{
  "n_layer": 8,
  "d_model": 512,
  "n_experts": 32,
  "experts_per_token": 4,
  "d_expert": 112,
  "d_shared_expert": 192,
  "activation": "swiglu",
  "moe_layers": [0, 1, 2, 3, 4, 5, 6, 7],
  "n_empty_slots": 4,
  "router_score": "sigmoid",
  "normalize_top_k": true,
  "routed_scale": 2.5,
  "balance_loss": 0.0141,
  "balance_bias": false,
  "init_std_router": 0.00964,
  "lr_router": 0.000448,
  "vocab_size": 50257,
  "norm": "rmsnorm",
  "norm_eps": 1e-06,
  "tie_embeddings": false,
  "optimizer": "adamw",
  "lr": 0.00153,
  "beta1": 0.95,
  "beta2": 0.98,
  "batch_tokens": 65536,
  "seq_len": 512,
  "train_tokens": 424900000,
  "steps": 6484,
  "dataset": "wikipedia_en"
}
Below are experts of layer 5 (counted from 0) of a mixture-of-experts language model. Rows are named router (the router's row for the expert), gate (a neuron's input weights, with its number), up (a neuron's input weights, with its number), down (a neuron's output weights, with its number) and show model dimensions 384-511. Each number is 500 + 25 x the weight over its row's rms, rounded and kept within 0 to 999. Numbers have three digits each.
After each expert's rows: "comes before" lists some tokens at least twice as common just after its tokens as in all text; "mostly gets" lists some tokens that are sent to it at least half of the time. This comes from a sample of Wikipedia text that the model never trained on. Tokens count by the router's weight.

# expert 23
router:498470494501487488513482510481487482464501496511536512511475500510481495490451483467483503481464488477546549580474495504496458506519503481505494497475512489485482433483512487511517493551489491517475504536451478456497513471469454474502471507509503504559495449481485492498462520494532478491487522517456475483486489511498531493492500542495460478506500522552496528474442477543501489487480
gate0:497454539523529517488501483524455498461533516510515514504509495507467534522486479466504502501522526549551494522495468491471514531501518547454509487526510459509498493477499473482508511518451502477519516500526483488503508496515501505523517512537509451552506504475572503507481470479456495484507488508478496527531451527459500534484521513476482505529507487455495489460418532522499549541466
up0:482446523520529486489540480514512533487510523513533533500494474514444512523513495496541492477542486492527511504492530545475472518518536569504503546499478471466513506487491486510504480490500469489533493530491515521521486435555506506510513514485487481488503522528542481510482461483526523489468510527506475538523455550459502506500503482492464487476521484508477511473477523494456514548479
down0:511511504495497482494466555490539517533504543538447485524489509520553462474492484490520507484515472451487497500521476499550459526510478494502488481509506513479542532545490518531505528513526470510442500490511495477536489502532533496532533482523482442532489491500476506480524534510464474500520490523517497525493505513514463519453498491508520500518513489511475466511513523516488467474507
gate1:518478489499497524498489488514503479541490509523490505559454525505493477538486558463491504527527533482516519541486537462497492535505528452505505543506511492472493475494530484535455497491507467461485499504520478481490491481519489502467488493543536506515456506472515537497487502496498460470528455476524499502497506515497493518531438533472499532517468506546486501507501495470484533500506
up1:515508491477504488502508490529543470493529500506501474498448510496497485517509536478523492534531511508522496538552514474481495521534459485509493486451493514472501477486485487494446507559513493430473509459524455526467532546547498492524523499517502486506476494493538524485456503498505455488519480504520479501483510509529493498499514511526522498542476502513504455482514472492525510479504
down1:489482508475515442472526489489499480527517519471559500508521488529499477493486485473516487514457483508532517506510483500494474465489482513451461508514476483496473497437450493441499492519490504517471497482503559497507533469495467484512490483467462533532515467495540500505510488514491463554465471490525508506520504476468517519499510482525485470509508470477515544488525481485477436505513
comes before: "|", " and", ",", " which", " The", " but"
mostly gets: " footballer", "\".", ".\"", ",\"", "\",", "$"

# expert 10
router:505504486476551502524494510507480488514506515481487462492511475492515503524501516477484537507503484468499501499516546496486487508517514502476472499505513526466492498507502486517478488505531553471501491559499480512520469519522498511501508503493469465500512489512508482462542500507531508493430491449513484533449503530487525482454493520468458539529456532522502536445486483483465535502477
gate0:475513496505482494511476489533509532486502529492487469523489480466517480506537499508476515502485503561515501529503505488475506510507501488501531473507474520512494505499499513506529506501518511493522505461523516495485501501486504507479493506536519517545490503489524486473504534509499499529493495498468520453493477508470494507458415497463484541488468539470525511528497504504467527524504
up0:482489453499479522451535462485540485499451489508489487501462520476509503509493531504489492474523498534499516484437490460530508540499490500495487496542478515519488530466484493484508464497480521491541477487483526512481478527474548510471509514521450526477450494477506504528472527511518486497502502494485464458515480523487500489512506505456478514483535541497460548448469512457442512476498
down0:500473516519537523486467530519502498450507523482503467478490530501508467465555502485510509510523515497496536514453493489474479504484522453510537505474479481536531475518497459501473534523505505482512475564533504519476485533510487547484495536484486547497512526482495504506471516522505439462522509545490521535511524475513511492495504505465465484506483488508490476500479460519521490514489
gate1:491524459493532531515524459509531521512467543490465504515535510509494479553489489504477535524477508488494451487487522518542525489513517473435534499524488502511543494528495486494530496530492502481499474464516534508499519472501505504498536463504520491457492497491516479485503478490507484503478498501511514509488500501496508528480465510484517540515489505476523458486506473508489522535532
up1:489499477496516524508502532478495507553479464490488501480531473463456460479486407507512478504461527484499516513523504511493541494520517495513531493474535499533516503518516519488529536538469491499486512511486497515515539458494487547510518499538469482524533535499477492476479501499508488514461506539501494513484485497454494563472485513449468530510496488526515502532505512482542535516512
down1:507545580470471507490513481494472520523484544481479515544523529535518532462495538489527513527487501497499501524461514493503564463465460470508519493483489490530459493488499565471470543512490512467456492498520516493487507495494481436525519487484522507470530526490486491493544561530531585525470541524497509510523495502527492517520480507502520477479493509519481525484485497498468499485472
comes before: ",", "\n", " (", ")", ")\n", ".\n\n"
mostly gets: " Cup", " classification", "idae", " rock", " statistics", "ensis"

# expert 16
router:471506459550537471548508529512522462444479557480505501485478495493496548518522532518534502474507483484507533582500504490547498541473503496550501530515441488500487496487566457505428551509509500515469490509465483494515532508527523493526485510504491476458500451487510479471522513495511491505495485477491489502468500467479516486499497589488516504513541541510551513487468510508489517521482
gate0:482486505556501486504525474529493485474510499487518539480499509483530497481521543537512464459506500494515489538533534516478489478498506493489490487503487519528488462484531519496458497465497499534484537455485505515576472543479484541510461512523501478546513508540504537512525525510480503502491494537537515523552543501486455506495514525497489480540480579485519543478452508491525475515474
up0:518478476468468513502468547451486500504492499469500513494469499511460523541492474492450498532532531497504494460530512501499500508489553482501512514502503490546474529512481525505543490512502474518464521521492524502466477448529498487521504478446526460510479523451491491477489458516513476485514485519482411493489476495507497533498478530499504500511528477549453501485521530546504522487468
down0:473476491503543486510504457469496504489508459531462473497524485503477496516478514528560513466519512447463462537471519462497495464514473506501478457520477512463514518508500467516478468499475492497478462487513456513531493520517505517471533486507515486501508489504512474458511524512505475502492503520502535500500517527464514496503520483478525537523514504487513509490531497482460547527473
gate1:465519477514514543500475471532527456439510509499468477462520530484500503499490507495490485440542475474499482520492472510458479501501496467491524491480567504492556449486517517505467497574520446571536476498495497527483478549483476488478502505465512538491513505588481499504456483453494508487502500499518512483459499508502528418514525502491495518539532542515502548465480507460518499500513
up1:521498537493497459494513525443486529539490489501495525534464511525506484491508483510518537527450478475528543511489510486537512490480495540517498486515476484504491523536473471483501527422502531463478510541508520539530509493467498509501503497496481479492502504486529525519490502533521501471512507496488492548575524513510464584472518475516489497474465503463474488501531497544496501476498
down1:507500517515511533501493476506475483486501492505474496493495484510490512499492510487483509506457507482507472484515505486535567522539496486505524478488532511501476539518478583475507536551489517493474493535463526530481481506476493502478538483528520444521496467511516475520490526464503537523477516499530537511528473534464539516535502471521487496491533532514484499517440552501467467455552
comes before: "-", "==", "|", "The", "===", " been"
mostly gets: " he", " has", " He", " she", " who", " they"

# expert 3
router:462453453526528545505488494489497464489499507523497512472503506457500487543465488490487541495502501496522490484558536489530464525468492475534485497488501512502560475498525518500468540534525524524497567495474481514533498515504504492465522462499489492484551488506516467468522529500514508532479514512525498465476511494479561482487499464487455536533496485495543533495482521443478532466485
gate0:565469509502505477521520534528473478515484539492502516530527544489473459505489519493495521497477527529473445481505497512503504534519511462511510540492514562459462471475488471499550497479484472446503538498480497490527519444495520515509493489515489509459469487480488493546526472445496546495547490461490509470484526491478510507512477491494499517580443505521479487484476509466481468564515
up0:546462528518544499486528527520490506499521551480463509536555520530477485467484504478490517481489454510509454495489509499522511553545477452497520469493506560495470457510513476468519490512494478529483530522457502488514506461532471474509484497517509483502442496466474494512504514483524501511514495466503501507495524493492479519530516508492478529502420503494485521502492461450505473538495
down0:483511497505513501478449500503503505504469493528562482488535488527518520489515492506461491516487485516478544485518509528493523502492487483474493469530515478493474481502532483510492477511443490481536466527507506479502496481491512493436507511465478530504511490458494487492461473522500468532483503449448479537518494545478515474487470428506449493491531527497494507506506509544479467478501
gate1:529509495524454500522505503539523464501506516421491496513525476478510485486496508491484534481484518477459488488509500485519479494465488454496533496542521520502516536543504484490513548500516532474492482509520475471522470498489513473496519496510531521505479458472499501547513514506480523528530492519517498508501469494536485481509498482511487548520497507512482518520477466483482480538488
up1:487486494489456538496533480476524517472494539463539487518483508509509478503462475434504466486481474473506503518512522542459509464491469524491458586485487513465489565498493492534515516516501521469516500529504476536495475487525462511501506514509517510473501536546503495474531478535490456491500503473464494520484442475521476497477534510507490478457508470493528495522523440527500496487492
down1:500486524499514559518486515500483519516515442555487495504510510506492505523470531544482496476506534487508516505511509481445482524497506485496530508493532498544536509504499487506493524445549481504506532475490495515473526538466510517485506488477480521497557521465533509501499497492504474485521459487510505480471513536509504461505495501496538516524498544493505553490491506479503487514519
comes before: ",", " (", "\n", "'s", " =\n\n", " de"
mostly gets: " York", " John", " William", " James", " George", " Charles"

# expert 29
router:568480491480496485510503490501479482529558532461495456517538521500493512529520513499544463478517480503511536521532488486530487508521491489541547506479494517488533490517485483500482491482495479499482544506479478539526504502501496485541484489501482479516479497457499455469443522535505554526498506503554486481482526448515574521505484541486524546501486512513534538515443522560527537515473
gate0:484491527533479522481547488494515486525501486502502499464515491484481475482502481504453505499494496539497483517442499484489557499481479498496504523499513503497483507482477467517502520506457473485503520512503488487516531492519534507464500537501472435473538514485518491498517514471494513536509556437493500470547460538499494493499514508512492527508485526456482517551493475510479484462498
up0:478475491486505488519537516529500532504526514507480469541450483465465458500489539462530455477522509503493506498461483509532492483456519484538487517493485509528469509487470493490511478525526479445478525480498508430494497470477475529479518476509530511521456497415479481495520508536505535493510492472585506466484495563500521476482499519504479431511490528431539537512482498485493518499458
down0:526507446479536458483481528521490486489473502533536509480489545517496518511521514494524469494491534528514497529481532500509496505475487498510525505479477496511518463466437476489458491456438474563522495482511502514484562513497478503536513481469513486489522471520503491470490491485527529539533508467479504519483481550521483527516532503553513465500507499558478480477455509505486515524517
gate1:503481542483493505524484488484524502475456469497493544490519475528504499515432462503488539503478500440483483485468500496479478469563529504484525484497492495485451501494506497474534488492531534472491511523496521501500480514490518517481539484508548446509570462492520518546457501501528473496493504488517506496502486515451553537527476498501433529527529512520480524503480493506500515531521
up1:503494515455516518500477487477496474463463499490486469498519501539507486536474492542504545508506481499505497487494477460465461512535510502542499503520470520477538504512501478496498520518481530518462497487470508517482478535516467472498507491524512482516542487490527486540512519475534491476533483497491512507481533526511539446549454502522498497468517475490493540511462446470501475503470
down1:544521503526490503471518563484508502520504522508482531484489541452492492510461515514480513470535512532467475503497460470494530519480506471496514538458486500483520488550496486512511482512511501478476513501521488540496488475482489495547483479522450491520472489518487469482511549468461543500532531497508495482553516481531508534501534467502515513527482508467517526505543498470532529491512
comes before: " ", " The", "==", " be", "The", " In"
mostly gets: ".\n", "In", ").", ".\n\n", " In", "On"

# expert 31
router:521488476527510542500569505525502510471509494513464516547491502527513508484478499476484514516502517493477496510502508502516477523520477515515533484480499514500486449450525526518495485525540538471505546502481476491527472496502524489476484527541549486520473525486485465497480494510485529504513463499558473543503494515465509505532517519506506528501485490520464471486474475491483520509508
gate0:487496516485521453525510484535456484487510542564527479500467531513463501507500490526474483537502477505497527511491435492473528485512477546492534488498543492537549492512502503494504513516526476504502487506529497529494532501515513487523503530496497485510519487483503510525500503505505514480507479516489483520478545493512507487542472497491500561545453459520493492453449556451492468478508
up0:488515492526473514491469530461514522470497445457459495487513524469532513496548504500522498483468514519474475478466497529508494519473519495477512500500442521490450475509459487534512490512516507494517506507500487520536501518492487512480498476491497505493523531508519504475520501498499526541485514497512501452534464474522484498457521506524500423453529528459528496543512468533497531495518
down0:490479517504504526521493511514491512509473496534539461486452501492483510487523540510521481492504510516462465492500463486489525509504506511503509450477523492504488509490539494513500519586519480489519496538496526509533505497493486503515512510516501485459505512512527517508460487503462514487498476473523514505527475464530546459489501510469475540542479502477516484523501550521533528527520
gate1:485488526511533483511495484494476523475490494540493451525507509473507497501489520473557495509451517484486471481563532526503541538493455505455513526486483502516509482462485477510507508484497476474472487510452484506467460514508492455510505503476478487488494531494500522512514465438496492510460503463530501499514495437537529542470509529482519500511517514539484550541492477524502516472528
up1:454467539506469497483496464532481472499496507480514503509543481441505499508545502496484448452529494516512497499526453512483578514521508502534525499518530544500505520506459541472473506513542490489520513493505498495524488511510542463516522547515523534490477552499535491506505508532533550496517483529514485482522482520531497461517503478465478485463495472484474506544513515513528512476528
down1:496474515464523552461509506503485528507493468479505469472457467473507502480523513514447541497475496458472480467457503480458502513520456499495454495570506493485470517490475487511505481499480496514490507458528482508472510454453520511466506492514522520490502491506506511524474497501506486541504490525526489495482499527488446510447494493506501502483458473489463517479474508486517484477519
comes before: " the", " ", ",", " he", " it", " that"
mostly gets: " at", " February", " where", " under", " July", " August"